config.toml
d_model = 320
d_shared_expert = 128
moe_layers = [0, 1, 2, 3, 4, 5, 6, 7, 8, 9]
router_score = "sigmoid"
lr_router = 0.000549
norm = "rmsnorm"
tie_embeddings = true
optimizer = "soap_variant"
beta1 = 0.95
train_tokens = 225600000
steps = 7595
Below are experts of layer 6 (counted from 0) of a mixture-of-experts language model. Rows are named router (the router's row for the expert), gate (a neuron's input weights, with its number), up (a neuron's input weights, with its number) and show model dimensions 40-79. Each number is 128 + 24 x the weight over its row's rms, rounded and kept within 0 to 255. Numbers have three digits each.
After each expert's rows: "mostly gets" lists some tokens that are sent to it at least half of the time; "comes after" lists some tokens at least twice as common just before its tokens as in all text. This comes from a sample of Wikipedia text that the model never trained on. Tokens count by the router's weight.

# expert 57
router:119134168128148121085144126141115121131123157155136134138148114132166122060160106144134148159159124154103123179123139125
gate0:115134121142142161118142117146096132139131147110145124132176084149178134101084146181087127114153150181107143101137144158
up0:146130134148121130130154093137072124122120129105060151155099097197143121125112139123100119141173144159128159098111166126
gate1:129104135130163136104122078108142126072161140110108132122127090116170120101156130133114136121124124137125171173131156119
up1:129093139117149138105125070118142124103149150108104136134130093113165122120161122141121131135120110137124163167142141126
gate2:121168131123162082132120132144097094156123151133163171163146144146112137126157097105150147092138112132157124149113131137
up2:141099128140083176127124124116161163120126109135096077093127123102130118132091147178099131159138145111137138135134129137
gate3:130109136137100126131116121167124126103168152136132113121152123130151158076119153139130183131162141158159106146129118116
up3:156156130084109145127136122130130115104156112143149143063133140157122123130115131151113085111148147125120167107099139116
gate4:158131113107192120103151159112125144100093131134137122150104146124159122129144129099132108137147167123134140123116106131
up4:175135121093183124095144146120130141102108114144154116147101125125176139129129129104134104124132141131126137133134109138
gate5:138119152145158142128155106126119141122140126145132105165173137120116121129150142123091102120157063108120146125129126142
up5:176131163106131119102128109083148127150135147163104085112100124108128144138138135140101104137119058110140149141145140117
gate6:136150154147154126188127088145172138150131145109125157133140081121154136131152156102112114133170140119090123127177135116
up6:109114102095091127067113166108082099127132108130135104136094167138104124115104121142156160147108138118138158121077126137
gate7:153118153169134089074164121137144139156139069133109142123130106175147137128153101108134186142139082137124134142171156138
up7:096127111091126161187077120115117119103130175113138099119125133087104112124097171144135073116107174105134125127080113103
mostly gets: " back", " end", " program", " father", " wife", " war"
comes after: " the", " a", " his", "'s", " was", " her"

# expert 45
router:153112157098151101101085112131160120127100152089099123082115114183103105148135118134145159149169128133106112136110162130
gate0:138160130107099118130098142139094145179144087125149052150168119135111119138147137130134124135092113150169159105103117155
up0:154153119077099112076153141109141139111166147125157140129114130145141136113095132143118154125074107117145119134111154068
gate1:137157136149125148129127167154117111138107152088136124123147135127111106139131099141127134136173117109131111185095125181
up1:110125138142144137132124138121113106081142103088146140110161127157113102113158131123157125111117156130107097163091103125
gate2:118141114167114128127082093132133139168129109101092152127129128108128122134129126111109146184129083161153135139125125117
up2:121146139139102138102146163114146087082167155160094125131105147125149147096139120112090098084101079100182116101130110108
gate3:125105123098126134144134103089104103127101145111131114142173149107111089170135166099126133162172109134127117146126172150
up3:138105105098126131132119103091100107124084138105135105146173129107110073182132150102133126157186100135116111125123174154
gate4:122104108071111119144087128125132136115131134136128135123125081152070096166128106113153169131152132112097123149123134132
up4:146109118081094038159116113127097119179115111145119119123130108138091104155133131108129091140106119147123151136129112101
gate5:114097091098133118165142131105150120106063137101102141116114123161138090128148139140177112131183109111097116107117133096
up5:102096105112129122156138113113141084103070139096103145119131134143144093133139148148180123140178110116089099118124129116
gate6:157088110123115116151136085148114175117130154118138169165165131096098132144129140099122092101110091109096137120105131150
up6:086183095137121109115087108148178136141129136160131132110096091144162126106096120111139169114157126110166143127128126124
gate7:163092143089123169119131110108122137139156142139132129110130167154083113132186108114127091149165121056108119134165118101
up7:093180131142137102149118116145131105103114099122099126148130086114168134145056145152106138121079138210165136123086136154
mostly gets: " where", " However", " but", " while", ".\n\n", " because"
comes after: ",", ".", ".\n\n", "5", "4", "9"

# expert 34
router:116138161125141163112150143089134157129128164141151112113148107133161092130136114137154128138163105106136127164147119100
gate0:140155153122167130156133131132106123115104141110109131115109130119102131125126120141102107125149114105153187147110138111
up0:137114128104082166111139182108166142149148121150101143111099117131114118110132129085129155149110127181109116118113118200
gate1:133145130166111081165146136119115105147125154135171104151107124132145136094086103115189165126146090114128111177156111154
up1:119119131088130164113131112131133140121139096106103146097167152096117115131167132133065096144113151135139152081084154092
gate2:125120137132110159181062104094158132153140126163134170125141080116145130141128132126124163118129142106090129142088139087
up2:129122172125109146165088106085127147129158142162136158141126078106151150152141119114154159133148124129107096123095158121
gate3:140120145112135135097098147172122125140148124119116152158110119121121103119104153118191143120178118115090111150108140113
up3:116114098139123114162162100091141134094110139116149095109141131104128135136138121135062085136087162137165157101162103142
gate4:164118131132132099089135121141120146109125132154106128113156122134133060150137128142086169135138097115192115132133167073
up4:084155122129127146164113126113136124160135119094158127148093150124111196110096139109176111118133151143078132124145093183
gate5:143128124148127132118161123109132155160118131128136157162094133128150104101165096124146124141124125112176145134110085146
up5:116108131113133123140095113147143092099133122134136093090148120135104152151090170127118132130114127160069125134133171126
gate6:135139131097110156124131146141137101142071098109159140132174122107127141126167126116144148159096167166146101141157108126
up6:143139143076117116159137154128164115180116163078136114156152145108117145065171095123137125110107103164139117130153103125
gate7:078097167091114140155166108091187121139125152136110155090103093155138068094115097106125124165119110152118111157110109108
up7:175148079149122112126099153159081127123116110135137098156162180099101180173150137162123126096143159082158141084107126136
mostly gets: " un", " re", " cl", " p", " bl", " addition"
comes after: " the", " a", " to", " and", "==", "-"

# expert 33
router:103111138140078108148117118125144108135191156102102116118086176165125141185133174135143174123117114112143149125130127142
gate0:146123148130119128109155097102151157136122066152136129120134125114123149152135139129141132144162111145142121082134129142
up0:142111137150122147126172124100133139110127094153117151089128133118135135146158144137120116129160129128109125060134093163
gate1:158118145136108121112114145081158110139122155107094083166131164126159153136125112174143136093149105123097107088085151124
up1:092133116131147122151129099167103128118126095143165165093123099133103129122143135068101093161092150135149154162164095142
gate2:134126104104118127153160119138167123075148116110110176080124162130153120113110133146140168104120128133150120094192161114
up2:117121090106115128160153136142179136083153116107107175074109150126154136123130127129133168103139126136148126091179145127
gate3:117095134148113129101108130121152151095148109081176093138122119116148127116160143123103157177094139156144161135160155136
up3:147151116102116129153162130119114096137107151172097164125110134140108153133093105134130122096151101093108109103119097127
gate4:110137107145166157127133115108135166171145123140132116096149121125142144128157137101115111163193184130084127095140097122
up4:125137132129139110164158095120135105122106194118145127134133112133141106136113121142112147112112086147122174086132128077
gate5:125116109144111165165120121081090106121140101103159084110134157151113122138097134158134142114150153121097145132096127104
up5:131118094151126161169106120077096083137137114112158079112113157144097090137118145189132139112167137121119142133092127095
gate6:150088098165155120131136111138158173131126094129166142116136146113126135112104151115122173156154136133110108147120120136
up6:139095087134132115154145127126167147118115117113141144133159145104142131114102128098176153164145118123130091139132130144
gate7:110134091143151167106173161113144165128131136172089126119125098102120130154157159139145126159137139176165162142164156144
up7:147117155110118099136098105132110103096118097091189129141120152157133135107125096104139121104123114085088077130084090112
mostly gets: "|", ")\n", ".\n", " |\n", "\"\n", "'\n"
comes after: " |\n", "\n", ")\n", "0", "1", ")"

# expert 60
router:139140119113157097148124106096156166156105163116107115112084143129085152105095110120101129125160149178094103130120129112
gate0:162135128118156116136117102130131120105157094125123126113136124135126094145117119136159141153123078136115136113110133102
up0:094125128105119117130135124136140118164098179135148126149124135140129152108150177133113117108123190123148140152136139127
gate1:146129099116114134107117106127113194180156111136123124102112123064134148101124136111116101161137119182133118140133169085
up1:114115128124147109155139147161156076101114156114112127137123149177125078143165111139135157086133153065123134099117095177
gate2:088135109162079131113150170131109136136079125154085123128147176129084105129105143162128119095119104098160079124094137095
up2:186096143115179140148102085136139130138174116117183120150121105114155143099158107101134132167125145148112159135172117150
gate3:142075147101147135107100134117156129167121119130117110122132111144105123146129151101143174118157188203163142158105105086
up3:118071128106161133120099146110173125167126109146124116142115116141109129150118145105138170121163171202171135159111099083
gate4:144142148084100121127096140109160134160124092090148130164144151145132084121150129126141141152078119104175129147136128165
up4:141138179135110142107125161071149139165112115107137121139130139140120095114132108164138107133120130083141149188126133122
gate5:119126122136104146157141144110143114134161132160157126120085143162122085114117157094127147105156112147116107111085169103
up5:138129113114154089095122101140093133135103126106088130128179094111122164121123110126126110152122126101144151126183087149
gate6:087139070105109119132127113130151156129128114085125093105131137140129160107124124177128150108099121137139139178158151128
up6:110145094111134123128121103128140159157128121103137105102134143130126167116111119186133137109108113131138130162153157124
gate7:146143122087126162115128119106136116176104091091066140166111157137126120140100143125115103106140132084124139132134148098
up7:171149121096136179105144134108122110173095089120061140161117159130113126143115134123118164106151129110136105126139116108
mostly gets: "10", "13", "15", "14", "11", "20"
comes after: " ", "201", "–", "200", " (", "199"

# expert 39
router:174125125113127115120139132101101125188155131099120141089114129109123053096146092166123142115149076103150104124130110163
gate0:110151114120134132125160096120112087157143177109139132111151113118100089126125116141148135159160091084108124161147132100
up0:109096175136101100120092136151135187089126077165106130160117135148170148140127126115118120108091185158108129099117111118
gate1:141135119098123137121122094110161155140166132068139104085129146133092127125135140136091128113138127142112080143154092159
up1:137127148130135133108121149136134118132106142169116148148107116121129137118139113089150142130118124141150158116109149104
gate2:133177106119121091131170109086129131136133128139154097106092134156134102123123128112102120156108148140130103157145136137
up2:130077152147139170126093139164122121121121127126106152152162123104124163134131127145151136107148113121121142107107130110
gate3:148083144100113119133105136159103131145154126108155149090095146148134126158106121127141131093171133136119102117125085133
up3:100176113163159126135149121098172124121114121155106124164175099095126132102130127135119115157096117126137161140127159136
gate4:104116081103155184111073119109081172134115141080127119111157088121159112178123155108127139122162123099138143089148088142
up4:147158183166102093155170131131161099124140099181135135150091141142099142092136087132121126126103158157116133169107160112
gate5:103163113177142177113122128105120152118142099140147161087129154141141118123091124154132098109083148136128154144122156116
up5:138127155081105142121140125120134125117135124122104102170149119100127129149164151103128146134158112124116136117110083147
gate6:116144136123133109137103142143112118158126156127160088111133171129151132165160138153158162114137104138135116150153147099
up6:124116113131113155115130097123143146116136102128110171135138094116121124096116124087080070115118149110113136108089112148
gate7:124156117133140167187114107165106125156162083139161118112143165124158111182170113186166082188144114113127145133094101151
up7:127148122122132165187112111186090110156175085137156117112136161116147101182164108176167078198132128101112153133103095143
mostly gets: " that", " which", " when", " where", " but", " this"
comes after: ".", ",", ".\n\n", " that", " but", " as"

# expert 5
router:119122101124089150126097103108124164181115154162122128179152075132136135141144143128139109138114090158148129165136182166
gate0:160131115106123069136084083161119154107144115143167114116143157116131115133129115123116172188121122140129112119146114167
up0:150130112112122078158090090156125135115132134153159103105157157108134105141142130117116173166126105149128115136158118164
gate1:143100114116100165153112113116147099175087174149166142165124094123144106127145119096145146119126096099108111093119115171
up1:114114095139173133098133137123136061129147098110124121119175189160155097136123114132115108121148183147150145156115118137
gate2:113101119127118097136171140106155118132146124098159120108126105132184138122102108146127151083077097131162103134146108124
up2:140120154123109107175175148092128157154121125103146081113112111119173132143091117169128162097103117125119108151144131146
gate3:090111128090139120133123117096126146100109128134099124086143132157129112114144133106161130127133141168132142124114142117
up3:087116121111131124142115144112137165091115144135120103121142137138140150108142137096146142133124128165122149131121145108
gate4:100118072114103155125127110179124159170100177113146140157116061127124135165126138115103128089176070108137118129110123125
up4:153139076091106128111143102160148164161117131116135104168141130093145135150108141154111140108143109122128115137125119122
gate5:120122113133140150082145154168110134165122126104070107102111115149080096132148143109141134139113139189104095141109126115
up5:137117136143145160083148136168123124163113145125096083094111141161055123133158132115120123111121141182106112143106136116
gate6:132148100118131097142162181110125186125165169149109172109105142143115172130089133113113114135121128180122113096130109154
up6:113165103128096165130113145128153155180151130149128165107108087149121146114164132142171102160079100186118131143112112179
gate7:117153138152112131134109139107128113129140123161114133129088142118130166128112155110127106145107096125123135175103131138
up7:119118170148146110089126146082076106143136112099126073091110131134208111153101147158098119117110097134066133129122127140
mostly gets: " first", " second", " former", " third", " final", " new"
comes after: " the", " a", " The", " his", " first", " an"

# expert 21
router:134142115124140144152133077111133134140109136133139117123168137155126118137118161113124101132095155125123094139129115135
gate0:154142091108134104117149191128126122135134146079133132065159127139140163117119155117133133088129157122113127157102108122
up0:144142109113145107120148179131136118123139151075120142059147131146152181135120149112111139113140166129132140164118103125
gate1:132149099151161079140106106105139170134099162073140103064095134155150147146131101139160118154116151159160098131110088124
up1:121135096158163088135096112104137157136101165080144112087095132165155145164127102139159094142090143150171100140109104102
gate2:113136128089149091132092118119102138131093092085139126081142148112151137176149108087117085108127128130090106123106149086
up2:135091147123110119116101114113155125114095147168153128160121121133091133109158139131144173151105110148126125165160129117
gate3:169158121122142110138119126142168095124170116100179103171102160125121148128145157148159137097095140153115090147110162124
up3:103140150133156097188106112097170100113147128126144075150100150103152108116178123145140125141107062149120101134101163136
gate4:120152092138115136145122126109101121097099148143124089148177130133133113084129175143142143145107134179147099167138145129
up4:124116176125133126110124148132140137160142127116139157097068139124143138155130082114112124115155109085104165091118097116
gate5:140137108143148118167161105119126133087085117107146131111116111121105103104115158162145129130171158106137104142121144103
up5:162114111130144103161173097139132151098089112094129134123117105138139112087113129161147108140168175156138092128110151123
gate6:109163112176135133123093103079116111126140107122096112117109158135145140144106134167138112101154148092137097112129103123
up6:102173111170124149115102093082122119124146130129103120115101163121136146148131151176133138102133144100159088096136110108
gate7:084098163105124101139131115125129173184126135074148145120087077128096103148159150119125102168121124164098062110121140129
up7:166152094150124146111120142130121093078134124166116120146168175133164146116098100143131162086129138094171195136127118129
mostly gets: " States", " England", " France", " Japan", " French", " India"
comes after: " the", " in", " of", ",", ":", " for"

# expert 62
router:122159131143147125116148098145081111174121159144127143111070106163113140083160118128101104109077137135139122134192124170
gate0:147120120149167119125123099147102140151134115109138154178098124139104158154124128133172098098136115121139121145150145131
up0:096137146108086137123140147095167126108119136151105106081165137107138118104137142127104149153121139129107165128117103122
gate1:138149136127141152078147121136120103168107147123103130150089096135131136080155126168128123083135087153132115117130145172
up1:116108110153129096180100129129133135096178118139139145120149167152122118179078132086117125160131155086123139131129111090
gate2:163082129093156133123128136160121094118119153147084153108073123112141122115110134081139166147046124112122151133142134151
up2:099167135167110095152138110127136154142130114107158106132185134160156163147163148158126092111200141164129131128120142124
gate3:167130080138139140123130202176143075126124134125110135122150083115108118085132141114124106131095135111160105129084118130
up3:158127087149141125152144173175128103127104124118140097122137083119110120090135146148136107135110133073184118159122130148
gate4:104136098148124107120151140103105146126103131127150107114099084129105107134134149126134114108145156146134176125164131121
up4:095143099161133117110148157114094143117109121142129128119099093127105098149127128122149124112148155162135172122162128121
gate5:114177122100137124112130104137151131107104116138108153137124125082174160124137155118134100105118168130138099117123131134
up5:128128132104135132135112171095124125161145174105166076103151096131136095101103129099121107134152106146119162129110163111
gate6:151135155096125125093133110176112105152174122141176132131108164143122135085096111166125099097144160122143160146119133086
up6:134116133143143129119115143123184085108164113106106112118122161107114136137117185177102130127185122134196172104153136118
gate7:141112103136101140100149156148159132143124118146144091162097128181141080106160104110136124122134117124140109155191115129
up7:113142128104140121184132082125107143100126134089095147109130113109120169156103137112116120107105119117117136095087143153
mostly gets: " Kar", " Chris", " Jo", " Julian", " Bob", " David"
comes after: " |", "-", ",", ":", "|", "."

# expert 19
router:126102117127141153108130131119157155187135134131155097095112135151089137130122117153138087139128108124146118136110133109
gate0:121069144186130102102109107105119121140125150123100165113125140111092118105155176073114107117159111120144114084120148089
up0:114177104091132169138141144139129129116132113130157086132141119143167131139100088183142136147080145133113141174130100166
gate1:102115161140143152101133108128164113140163137120136145128083110129119084077148130147143105137083118105122116127103117147
up1:162145097107109119155112154136095156110103112138120092131166152134124165190106127097117146115175144150143132121157134113
gate2:129142108152112137104134136118099128118055099154141136097106120137112153150108128097130099131159136142163094166110107181
up2:137145101149128133074121128121114127112067102147148132093088133143122154145118112091108103151135140145177086163102122190
gate3:097106150150135122118133132129103103121093085122133082174111143089103081137124108127107122076150106159160091118128134117
up3:142134106098137143136115125139159150131146162144129177071155094177154181112130149143156130170122129121107145128148117129
gate4:105112100121097090140159155157134108182152100106147160123129134109102045152130124124095160129114137136131150104144099147
up4:119135162164144135116108117104133136063099135164100085134120116159136210129142134151168097129129105103134108126070162093
gate5:115157159111115156121102124127104118127145082141095093115110113130118121127130119121110138126098121110181164096099156113
up5:110138160112118153113102134123136118139145082156108085114124114126116124137138117131112131118100123105161170090121133127
gate6:148152167118091140142130180100125129156129147102158101098089112153139133150089131108123135169146101143112108176157158111
up6:123097091137156103100133070154149113088123119139108152164163134109128134114152133152157126089115160116132139081100110151
gate7:139143117114151112140105131176145134133133081063122178112103128125161104163173108115158140144129145093124131101125189117
up7:114127142137116168117151115090091116128112169183130078143153118140111140097082157137105122127137088149105127156121087145
mostly gets: "8", "6", "7", "9", "5", "4"
comes after: " ", "201", "200", "202", "199", "–"

# expert 17
router:166164115156151105159125108130155141153145124112141120126162112125126148081163133122139146159108172117154144114147143119
gate0:126078126177139133138070127127202163115135160097166147116155130133158144150112144146158150137149122125119130120160120138
up0:129077121166151139140073134105197159108135166084165163114150119121163146141116143135150142136153124136119138118154104122
gate1:150146122128100098082137120138133117106166123115152113077162107162179142132144122129176116122084137138147149172174155141
up1:110095134134146159167124121111124148153092140139103157161105137100088106124107138125082139137185123121127101100104099113
gate2:135160084155113120129127099145143148105097159079118130138151132160146123153139129085126109133096194091092155057086122146
up2:121107176096134135136124151111092105144150098172139143111106137111113141115124131169127141120170076152149088203186137110
gate3:061171095115136145129127138163149124158097090117132140137108098116130119124134114145117134116093124123110135158113129132
up3:156091132160136138130128074130144120108156156186123127140127132145146124133113140105142100110185143131130130113095112114
gate4:120145115130151125134096110127115068129125122104142113120111072115129126112123119191145138160165084102135131111118121108
up4:141168144104155120120132161100096090109117120098128121100112071126096145110137126143153148158129087110166138096111105111
gate5:161131155125156147103139051100105132101135090089151113132126072121141150157108134135101165115149112122135121120086127110
up5:101119105119113127134122203162167116158122163154100136115126175146100113105143124124169073145102148133118131133161111148
gate6:129103081140149116076077123125118122106122145104122131106175138171135155125097170170114146115133111108195115127161152090
up6:133153182128105140190176127137154147158111118154124133135078121094128105136155082093128112121132139152063143131104103157
gate7:098156114140094107145080139101163131184161093081112124127133141140122158141152130109120160147111112072184110169160130124
up7:160102147110154155098162115132099131079099158163150138124121115117135105119077115165140087105134158180069143096086139144
mostly gets: "|", "-", " Succeeded", "=", "):"
comes after: "\n", " |\n", ")\n", " in", "0", ".\n"

# expert 14
router:126123146168118111147145124171156141170116155114169104104103127158152145156110114146130117078108126160129123053113122119
gate0:135108150114126167169144136124141118128111085148111130157113137135123177142084117105149148134133142142182121170126143144
up0:135129100150153114126110080138129125137154182114123144108164141150148128136089120149113142106156117136107118119124143153
gate1:148120135114067096109135099126163134109129101115111090124134142170112122095162163150129149098144152125144118109090121118
up1:138121145130058103117131135128158148120136103109116076135147163161122139101175166133150148110144158119173123126094130118
gate2:142155141162155128123117139155122164145152131144107186115111123143145124102115126124123141102149150133110138145089156083
up2:125103116083107120127134122105145097111102108100144088155144134102104139143133135127147113151111099126155118112170113167
gate3:129129133148115110135094146129109159123139165162147107174142183117164154154126120094153126142112099124119129088124099090
up3:106156120162152110119162078170143127135129100137144126082151107166146115107096172202104154096128139129153140147108155149
gate4:157172150161158135108149144126132133155136147149139110126131108124114116136135140083179126064126095147141123094137094137
up4:092077123102104123136105109112119122102111118110119137145113118134132131130134116170079119194130150118121128168110166113
gate5:149123108077111142105110173093096111128158128152102111138096124123153138136159128120143153131138130113135090147159173128
up5:114151162173156106143140100152156131149100126127157138116169149156131119136099120141100100124137137140127161112087082123
gate6:135130127141130135115113104159134120173110116162160109135153122147128123156088110111209108106128113128116086127190122146
up6:136125126124138118139146141081132146081137130098119164123084129116120138117135142144071117149104118133128173137088139123
gate7:155149111108116146143116128116123129103115133109121135114117099142141136116080121140172182127098131160161132187097133122
up7:101137148148142141144135141121150141115149103138151112134132118150111119107190111138111109086140110096077120089128146137
mostly gets: " British", " James", " William", " Robert", " Michael", " English"
comes after: " |", ",", ":", " the", "-", " by"

# expert 54
router:142175134142141079130137077157125107123096107142104125110163145084105135080096106135121103115159136116142103126146151133
gate0:130142102102148108118075154135117127136133155077093164118125125121110166117114116124109144143143159136091131154122119137
up0:124150081098123105107095155150098145153141138091076135125133123128143170114126115110119145143124149120110142135131106132
gate1:126094165102114159117079119126130115173085146138099149132089136177144164131122120158121094120150138135186138161147127125
up1:118104147103098148117079121134132109167084160137106137134089138174155162136122111149124105110150134110169142164134130131
gate2:134168098128089131097156141130074165105145105120096135126123151128145103092134142158102112188124149125136089106114100132
up2:098105186123173158149144117114169099117082112152147130132122094128105140142130133110137092084131105164129136121149144116
gate3:139146133127126107113091104111104110099135106153135132143107096102100107111141162131111115067132106162129106156082164142
up3:122168130133122115110088100111094112098113112134123155127092111091124112107130154124096112077112119147139119148080172137
gate4:113137108130151110122122068123054096131110156131080104149164140135152126074089122135152101133158110138133131130142101136
up4:138109156127105141140139178123204163127146093132169151105092097120109139182171134133108142121094142133133128127116154131
gate5:148080097126130083122117104148172134129153116143119124085123115100088117125119099117143163146161068165116118146109153124
up5:139090083117099076116128101147150123103162123144118102075110097110100109108135093109158136157166102169120117130123152136
gate6:124118139117131140102108104142131171147154098163131099101116097093101139101089136143114107132141118126172126143132128140
up6:105125122107140144120113129133137162145139110158114099095128098109100136096087136151109100122150140133199132137146118130
gate7:154146113143172125136096137159101147122118135122118117137163122169095099141142137139083119131131128159121100086149139134
up7:152098095144132136134137170147142134140113109154136142137110144129123125105138124130128139112121131138129136118104111120
mostly gets: " •", "In", " Clade", "-", " It", " Phylum"
comes after: "\n", ".\n\n", ")\n", "\n\n", " |\n", ".\n"

# expert 42
router:111150115155148091133138122128203119115131165155114120090152181102137117121108151136113100096101129101136146096133113162
gate0:143170131150102114144155105125134116088122127107110060123098097116129165151141118090145148153125112131152110099144124139
up0:137097154150094145124146146146144120142149169141129112138126137080087134153128124151112142123113139155110120095150154128
gate1:086139121144124140085144175123189125111143101110116114127100100130083104154137119105126142150145082092117144162101125117
up1:173122140121121107158112075128070123133109143134151151134153163129153150094135135141132108120113170164143104112142134142
gate2:141121124143090142140143137135148070154175092120116181159160118135130122071134138128086170091151079093133041160145098134
up2:137102130130103133153116133144140055156167101131113176153149110142129119089138115135082153090170090094143058147137101116
gate3:132134164126110123131123110109112120147134101107112157132132093067114140169162130130138132125147125119085156152179166127
up3:097127105100091171111100146098113127135100156150110116129132097128146115165114109143139144166164147108122125151129148121
gate4:134136119116118097100117138112110133130125107180138082167186137097101097150155143165127123122131110140176118123097130126
up4:128105143135136161132127153157142111122139150067119158094083119151157131102103124103136141122132136095092140167158110100
gate5:154108129147112161165115101180154087155156126121122156109111115101142152118106120183135119170097178117148116122144154114
up5:119122132098096098141163146168115104157154126128132125141114113106166143114088114134188115180087151084149144122142133089
gate6:168129111149141094144138103143094115161104112135117145116128131136103152118105133180122078155139083152169175151108165138
up6:158117129154143113139120125124110119152107103125116141112130139108131164109121130182102085144152077157153173160124173123
gate7:140123169163102154144075083134153136141153087101134108144081122119131147134145136175103125176115104094153127109151110154
up7:138125170159112136146087089131180119137125083107136093142091120110143159119135141162082126175117086117142125118147105140
mostly gets: "198", "196", "194", "197", "193", "195"
comes after: " ", " (", "–", " it", " It", " was"

# expert 4
router:156144094136121144118108123159144114153157115124122111118149155118106160145115117140144107113089111159149152110119133124
gate0:121122118137103101147125164138113136141092096128157096126086134124142105138162096102130104060155123123135116115113139156
up0:140150128111152128111133126123124101117152165124119170116172108120131126106101152163132138193094123132135142142143130114
gate1:114163102087140108137149121129106122160116060154128069120105148104115098116125128107155102149145063123112148164075122137
up1:142089155169107148118108140133159143095133195104127181138161109157147151142141131149108153110115180131140097086182136112
gate2:146128117136153076105134116110148129133165078139118099133129125133160084102117069144124097160133097096140151147125159123
up2:152114123136153095129161132114154133147151083139113108134127126139145086090108060155111084152122088117120152139123156134
gate3:141123104159174094098173127115155124140152127167121104126156137122148137123160096115175134112109118160129101091130154104
up3:148139132165168101102171138103138131151147120183132108134150136125135137116157110117182110129102114166130105096134151079
gate4:081132131085087117133162149110157127177119113118142104107108106093124116128080102142166135134122088134155147097115085152
up4:163110106169153127127102126132068145081138146128125133159121152154137116147148134104093098121136169131132096173120132106
gate5:165141136127118163115105113119164112106166115140124075106082136138162155067092112095095124152110118145184164147137148182
up5:100120120135145089150150149124093139150100131133124154159163117118105106194151135163158139110141134106092097090103114066
gate6:136129132165155118146130162112167137120114150140144101106155142094106107150148114175123131151106110124131151105109109114
up6:140136124179151105160127157117157137119101137145152089120143143116111111157157114183114131140101107105129153111092102112
gate7:124153099110158093112121125134123096118141130133163138131101121136108163143133131153127143075101075122102133135171133085
up7:134112177140101165134138112106138143133107134113096115117166131136120105124131122111131127187157174120163130101080138176
mostly gets: " \"", " G", " N", " C", " E", " M"
comes after: " |", " (", ":", "1", "|", "0"

# expert 63
router:132113134146156115141123124132139085146142136137105158147180129156093118078114134154133105145106119155171135116156094124
gate0:138082155125119108093116141126136116095106116123126172146118095149079135142165100126125060114108126130168110124122134118
up0:139118131140083137113125132151132121115127126129093141068176082143113148158131112100133075144103160157124133130119164164
gate1:179134108137150116135088129152142151138128132114108141174123093134180083092110102147059105181142134130126153129151112120
up1:123138167143083122150156177171129135125126117082156107115122138135157115208133134098140195137125141147084163164125139111
gate2:134114107124089129131095137108167127102123120150067182110177129147129157098136144127118108133101145155155146177120126102
up2:135125153097135132129133105126098132127132151143181080154084117098132083166121108082118144124135115086104110079130138129
gate3:144122086145134113127129131109130094166158131126163178147139101151138102082149122097123119161139105168131084143125100110
up3:146122086142117115127128125103123115168151136124157157146131097138146105088142134080111132154138100172126080140119116100
gate4:142132124114151112115108121176136080149096158100175134154154119121124134065131117095142158088125161173153136123125096126
up4:133134154112146085121082149188139078164097143103152139150156118130104147073148125094124157104136144170140139109131110121
gate5:146141113131165129136147181130108075140156094167155151119146143166172111099155066131119094105120113167136137113106074156
up5:144141119140158141139151186138110075132158098155151152125140133156169108101157059155142098115118109170139131115117068137
gate6:129186102159119154102152139151140113124108151170096128126139134070128120088180149105118144157120114118154144110150115125
up6:141202131150102144100152127161145113117121118145085124140147126111096135104171146123138119148112114102143143089189149165
gate7:110113149143175119119119093157091107148133132105108173110152121185080140109194120148113188163139132168134123084124103126
up7:160125111146090123141135126127109114136166127112103115083151151135173129115158099128106155139093106111114150172133119135
mostly gets: " new", " different", " various", " large", " similar", " important"
comes after: " was", " a", " |", " is", " were", " are"